{"d_shared_expert": 128, "activation": "swiglu", "normalize_top_k": true, "routed_scale": 1.41, "balance_bias": true, "lr_router": 0.00098, "norm": "layernorm", "optimizer": "soap_variant", "beta1": 0.95, "batch_tokens": 65536, "seq_len": 512, "train_tokens": 303300000, "dataset": "wikipedia_en"}
Below are experts of layer 2 (counted from 0) of a mixture-of-experts language model. Rows are named router (the router's row for the expert), down (a neuron's output weights, with its number) and show model dimensions 0-191. Each number is 128 + 32 x the weight over its row's rms, rounded and kept within 0 to 255. Numbers have three digits each.
After each expert's rows: a language model's description of what the expert responds to; "raises" lists some tokens whose logits its average output raises strongly, later layers aside. This comes from a sample of Wikipedia text that the model never trained on.

# expert 27
router:099112139122151136103117123168154115137151144109139114142124113052140165142141155130131110141175090135116067067137115152134153091118169125129139114130135167090127151178039099191195189150124138114092110225141113170115226071151131119094093152151155093166092110159082090072157108163117192140116134144104143107149126102130136118139157125143114118147113120162172143184135127062124112100122082127129103093133106105116103160080118126080077117123180136108125104149055116144135064201149125108088129180096064113130122165136140136085141031091117194192120098131130139132102101137129127136
down5:143119094096133190113116089105132158137180102163176151159175103105109153141096163109083102122124144151086134162142167183137179116112116118085123192124078070149100097147123116140166135048120131145171124159181121143106052102108116125111114139124201166154119131115164164115179182136118115131090159114109171066163063127089132136132176135125099135160116081093088119099048088063114130192190120082073156129124121142107148103062149164138134105124071096103152149160148165142154089128141135149150155090160081212132132161170125125150104139105105178090140166174102131117168116165155141122
down6:145155089112143108097118133113083143157167086212102123105149113101160037102128055148125129141168168119155156144106106119103152155085170149150165147143120107164131058031141173139117123171078113147132123124155096143133144135169175096116180118139088146113134132161122127134154096122158131124182109110116128112137186104146157121127174158091152115136154141120139192116138133070158094093101072163122131135141079123139078127124087130167085154105144082140132047166193140150142070140109087082113081114099157104051154114190145130211153091151097111138096079145176121164136110124111114192
down7:148140076133127113135153067147084135090098093170114108124089109140118056160083129198150103087119103118102082087079139168123136137139103139104111122145161123112146141103174141125092139184151135120122176146103137149118147127127132115138199099117147178097082119133099121184130159105097131239109171141162068150066114129101155101120118167146122123142104180136080091137177137178189141195207120129136182180112154111122138099126010148123152156122117133180139161152156153127156101128115146114146116155132112058110109163106161123060165108143107053123115142086116112102125148068107129147
down8:126068148121094136123154096096127128175084131104130144195122092116161169117136084126098110114091118153116130121080088162227143161096166119034167138134089142083108144124080127136162133133139128102142175151147095221166138137161141068112132143179134148113149125128066124103110171076114088142127122069133118083110187127151180091115135091116145120112141154097125135113141061207077147091106118144191106171144154132154063104111120119138088162112112111152136126120121073144190153139140147192125118143149128106136109156076088173125138165164143160176115050126143092082165124087094164145
What it handles: Function words linking phrases after a noun or verb, mainly of, and, in, to, by, on, with, from, as in Diocese of Oakland.
raises: " the", " this", " its", " a"

# expert 30
router:121132120088157107114099113104171123110121139126075094190176142113134122080110124122184143124072174130110152113086132138156101124132140125176166173093155129078142135210129084150144193138110155097099097159130089067096164119115127137234121126138112132129141161102148168095115136133190133050136142207107166159114099091148092135110129109135147150165157189135178138184140109148110066117116163140110112104147102088105182142102193087142178083108116121106118112140058119115145127130136052155083133111146157122133163160136178190147117069161051135093111049127105124118136120102124096128
down6:160142135111111125135141096081133133070090127143107116102067122150137095128117121154161211133137104130184142186127135115108187123143083110133110055139095088120165129120119136141161114094111135165104182115130136191113168189073130096141143150121109109083141096072166183106149147097092098173134183082165135014165137163137081090073119174145182154154181114161130052131124133114105063129097109146085134096154072154148086124122118108198100150127170092150123116106154117123168127054134113132103134063152149090102158165149070120166155113083092111104153132104147106139121134158131111147
down7:105101191191197152154163158135116143143137130136135157137121144122172091150153150071118079186143157101147096131138107151073166128105126080097153150097190179139074133141099105146113123130156142081114120096124109160096101109123127097127067132087102135128096117078097152119080076185099071121093127184176201068104129158145112147081092152136128107164100135173071162063142156177120150112123110110092137181141121171133122126145110128169115149153142070133147067162128169155133151107073118190101140178137174137110104103127115088117197124081109132104141099123172117105049059108126119181
down8:119083090076140153104148141150142095141180134179137080121117140139017078161165132111161134202165174148134144152186102158190157104141113149161108149108071193162099120128165109130131131154143114176134150118132092162125144180163122134161177110118157108113188121067119166095106159084145110128120159133121088160107171176120168128170097169140140093094125130110087128124075116166108134172074096122178184141175155166138096130153108073059118144109145131165099124112123145089163136134129159123141147126116091124148188081089114058099184125129112162079194087153128133059130139120135178127
down9:181134137072133134172088150092110117095164133140123097114165142076132130172137173159131127112166143108111091110119139113098095111115118112105160069066171165126161132163115128130135194079138168156149128168173161127147185086102240152112155149130134161145159174153118118121155133071177114177082095090057140174147096092165120123150173093165121095137071155142117175126116131111143135087093148160162119115117102145140124148124158158108089109087071112099087105127120118143162117127167154183153128104071140109196053085090119090115073123136116136093106096082127169075111126059139103203
What it handles: Subword pieces like the ed ending and short inner syllables, such as word-ed, ex-ag-gerated, M-ed-iterranean, Pl-ed-ged, prot-oc-ol.
raises: "id", "ined", "in,", "ios", "ins", "ines"

# expert 26
router:113121094122131111112156078101124165141057154135117125100035157100182153109116079099129160153051139119173136055108119183147118131110096108135153194112149154154138084162104140107165086149144132090070198139150147133140128186035128120136136161110178149135131158159158170072129147139120150156121093116121137211083106119167131151131141115135155132054144165137119127075127156139107137164137179102123105074163127133119110112125114143104149119123105083102152146181145141128188067123171114178120101180121069137173149113133115124109119162071098201137076076148099132118097107088136105068
down5:117084227153097102101115172129104124097108088080122147131165068120162164107134164185158184127135122125109132073087111130143121117111127040122181172181174142135154179087151136108172144115107136175149077142198154131150097163141103119052114161088109139125081114120106145114124060168119075127108103111120126117176117124130057186138124102129173126191144158150160110116088135183129087112133137137151189172092145110132145215151128071171125142103131160149135101147167109186089091158098154164150134087143181171115109155114141171106112106093144109176117083144124129140130093110136138091
down6:161082050123139130150103093100187180135104118104118106175091138184091062075084103129095139161103110189148156122178132088121119103139149160118090184127163168134116075110122141140102103103164144103108123153155184117077170186044192143142181115134120084141104169141129213128155156138111088110109079118113120144070132151104134204063119152152139104105151202123173115143155118168065099124101117162174096119118123121114127138097067144133115168107114135124074157183124101114142142171181193161157087155127154115104126157116122131130130148128153155132110088088109154139100165145114181120
down7:097169183131149157099105131106116097109159066206134146140157106099153076158133120163095135117103120140117062107135151138211113120134153076079080115090197098181172102114179144128168156167137163154131154111140063148118100152127090061147104144148124146127132147099110094121095145154112091162132167098162118187130083126082122129134145075121141172187135177121134076120157102152123125217103171129083091173174071102113148120091095099129080165105125075079123149104112149149104140105103152169109131135173160089136064157071163168090114133084142116100176150148169097128130100115103136180
down8:141161130127197123073102198162103124105120148161178145134126079122119155168139156134104080109124083194084098134128102035158122132108213100161132132150170161151067155135159123124130141114124136122144091115158108175100154172188165085098111168102128133148137101130168113175117113044100145123148157141098106143149122103070077152125123103139086178190128088132131075120150123118153130104059131116129120131091136124126106086105089126153109143181169165132132132120139127142149095129141106067177154099210200155128107066069115137187100151147157102140199140125134090130115143151142167193
What it handles: Final subword pieces ending names and words, such as ale in Sunnyvale, ine, son, ton, ce, often in place or person names.
raises: "/", "an", "in", "it", "ite", " and"

# expert 15
router:099154138108177122088113106116150132127114099145156091151119143120147119103126125087159149160061150078117081120197154057153107097112116141158154185114158134134138092136145099150194172064138162127154096180149157145112122049069123087119087136120121117143126075159226143091163155105110064091091073123077163128148119087126101130120140080132147087099135182145192157146113089180108130120089143127138143105139109106169160118103148141174087097128143132085151137155113142147096149155173130139097143204086225114133119143105167107128128092106104138098113124146109176017140123131145099103
down1:155116130147162139143123031177113122107106111104144092150157137113171064115157132101101109093075160127155131162097125164124121150113145157128157110160123122155130132074140125107101157128158146102112059099066129093134137124110114107073099164144102162115112114147153132098125105083179103070146159116096086165120121132150169090120101181135088142162088102115178100123157079096165099069180086121176140101123145179151152088140075112131123169111116082177119154097086172116127177117121193212137123101045138134098081127112100061118169086115142185155173147177108171133055145177103106164
down2:102059115188145140195146114133131092070104124128140081089123117061094151130102068171117097130153061191167081152052131105128151119114134152105096117131114092120143123102171137140155133117102106106131097172108101092149143151147136129115143126142098129112220114163138112122170123118078082109151130100125134139098196145132113031132193178172131108139058145145113134116195142093179174149134162133195148091091130145120114104133124088117103157164114219125127139148166129194145126137074151086122188094107134130121138160134125057146113117110076150125074132150103144103111125161100174152
down3:161152179133086197147106124130156124093111111087115095110153086069191167090176106154189145150140119103097156134120114085151117165093089080122168151109118105182196091124089083056119111155144152168091119115128122106151128171143146163152133132110131116147080139066104109114136160185053104063177114143191142077149109174146119156068137105130162130103159134085116148036114159147135102153129117144077135133142072133094107076098138087119153124129083115152096090127119103114134149162066111154104076108155147121080129124083104132161147169142079163143116098137091115201104077132179108141
down4:190127059148102155088118158175127070125132117196143195134151107167099156143098098130108153078182168143108138138141124085110141187172145073131143193126123120111181114055122146172107074152076148088095148153166144137150104088135095075105138139117199125093159101120175107142108133101093104134091125083110098160164145110115034108167155154123140108180119110130136109080115117097154128101082145109122106094104164112125116160169144100162124112163112064142151135062194143093124208124147124126115128132164116105112162097105196147119158165153136139176082136102186095094110136085167157136
What it handles: Subword pieces with w or ew such as s-we-et and Pill-ow, the word New, and sentence-starting pronouns It, He, she.
raises: "ish", "er", "em", "el", ".", "l"

# expert 11
router:063106125088091111120067104174158150123199145149163175141131181108134174125130095186133145151136117109073115139131061106197143085149110122216195164132135111159161126161103119099115112132124147122099120135164133216079110132046167103164109164133122143122126179064113122132104137107118106116134102109088162147098031128114106128076148110137156092111131118123140131164099147127101121144098124132122128164138204107149123134141146126106166118145176109126192129142166145128119158136179138144108136093071096071129215116082052154177050119138096140141114126144153095118111069118122124115
down2:137148096179056101113124148132110082139140191155098154127106145119200127119114140145127224164147179082150141127134136086144124110077130122111140124043090097115093109162136106121142121114117108111096134110130157090194112131136136143122042126128108129157175130182146120129102208086160140148122126150136165135136188107115120126070110079116065071144130178078134107118109193123113090067094121173131136159156178173080123155100139146139083136148151139117116092136126121129079131109177098189060232189131075142166177118161125113104158109153133143135103158148118094140141095131141095150
down3:080145163153121094123141167109147136169128157165128127168066161141111151149137135111142108155138175175103096109193165073149134111121168125152132168182134093097129198079155130139142141131061083119100143107112121118065131089118133165091080060106145089085118199122130148064159127115098129138072124117132073102106113142108146094104118143140118112096192121102172146144130119129139163137129064158132164152087128160166155098044086152157110100118127149172116163154066130159093082169116125146137142163119232124115145111143146051164110108095119163135102159203123191066103112150138134163
down4:098058102136150120148105100137110173159167175116136143060172186130086133192117140133097134101136080149046146144148116141071181077158111110245151131115087158114101131107152146107110095058142101122129139106090083124140155115075094121158162087228094097132148160129123142096115088105110140132116128148128095172136099168122130124202100179084130141130071138050126120146168086143124161152098198130108140126129158143154117126131123080156127153121172119097114068100182143127180153147139163172130146132152158081178141126129150088105115094137133146173113095136174111124169153163158127144
down5:134147048142148107160139068099094119119090081109109133161094128097121144126110100099151116173146135126138166146125120093028136116112202125119085118116123126131126096133155176109122114153186154171189153177106117155144164159127145203104133145175063115107076079115142119130176202170120144146142138132138136155127165166140128102196147132133120168124130158127096115139102087139154166142124114109078160112124038088164117101177111188079112189136122160137095154215104107194101114115157113130165150192134179147102135144105163151106086132081093121090114191103117146119166147132152091080
What it handles: Digits of years and other unspaced numbers (1981, 2011, 00), closing parentheses and quotes, in dates, tables and coordinates.
raises: "–200", "–201", "5,", "9,", "7,", "–8"

# expert 10
router:109130146138190119087075135108133138121165180134123117165092107086128175107108129115144171132075159110111115127114091066188128117077115052139158151118144129102144128132139132126173092131101126099101132151123142156115120069125146149160131128099160112135121123097148095118123133122103154156139067080144141118087104109196076126092174097162168117151176185086060115109077128140140112130143125160125077133164125057134113174122125147183145117106068114092139127037097104247179119102153057175126145155121229132105147170152135152123083186085123124095117094104135095147119159137119130164
down4:119168140109118159131092120138166126128136104109171148217142137072133096107114125174154133145151124099122121112123159143128191129162117134112172070122186124150110089065124159140131143120081177135145147112124070122063073073167158114149095129096101101150101134174162143092151170202082087077064122113078148109133104124140080214143114140121151102089158132147126120152125085114106150145163189107088162117090104140166153180162133092136165104175143054118156123175122131117140111171117060137112161194106047199144119127160128157173164075124108101126131130169100147152178129100149120100
down5:132143130139122138086149118099137145180121104185125094122132154174095129094103093088077123112099220147104088151123077133137093107126112166089143080139186151136170141098066134138138181082119135163072138107120175136127136098092160102079087131115162104186144072222134097105135083119124189098118158151075116127105063110106124120129071155120090167104169141097102141124070149134089145153106171086103149159137170137109108122103122106177084119098141131084144142126131153060068113104082097146079082120171071157104047112113102119074123107166143077128095134141113137093121141119177103179
down6:164155133123124115165162125083138130110166144100165087115176106128081053100125150137067117155141200119134152125139091167136155147144126149158099120055136126166125094094157136149143126149193149066178110082107094089097144142119059146124081178157155113154095160109152091138120164152135102119101153147129137071128142100143092174091102096083152173121121083141079155159110115092115121098145167097108113122144129120119134130077135170131076112132140102094083174172095077133052170138168205124086113067114147159163080229135132068138183143160127192099180145111107097123165104130117135110
down7:092092162165121140106171173098113153213118067148118135104102124087120189180116107147098062120099147127196147069159158112111096128147136210139128146125122132152115145160124152165168144147140072134108137110139088137138168102168159151105218088064145127142182137143094107092120083084125098121154143144154054161111188139105096099160120151118103157101088152083087146142154116161154157160047134167119125112114183169080133135113051099150178169143153155135134132146153118107096156188184140145144143141049107146123064143112144127137077122128100103092133120124140153121119117119145078181
What it handles: Function words introducing phrases or clauses, especially as in served as or such as, plus for, to, after, when, until, and list semicolons.
raises: " the", " a", " this", " their"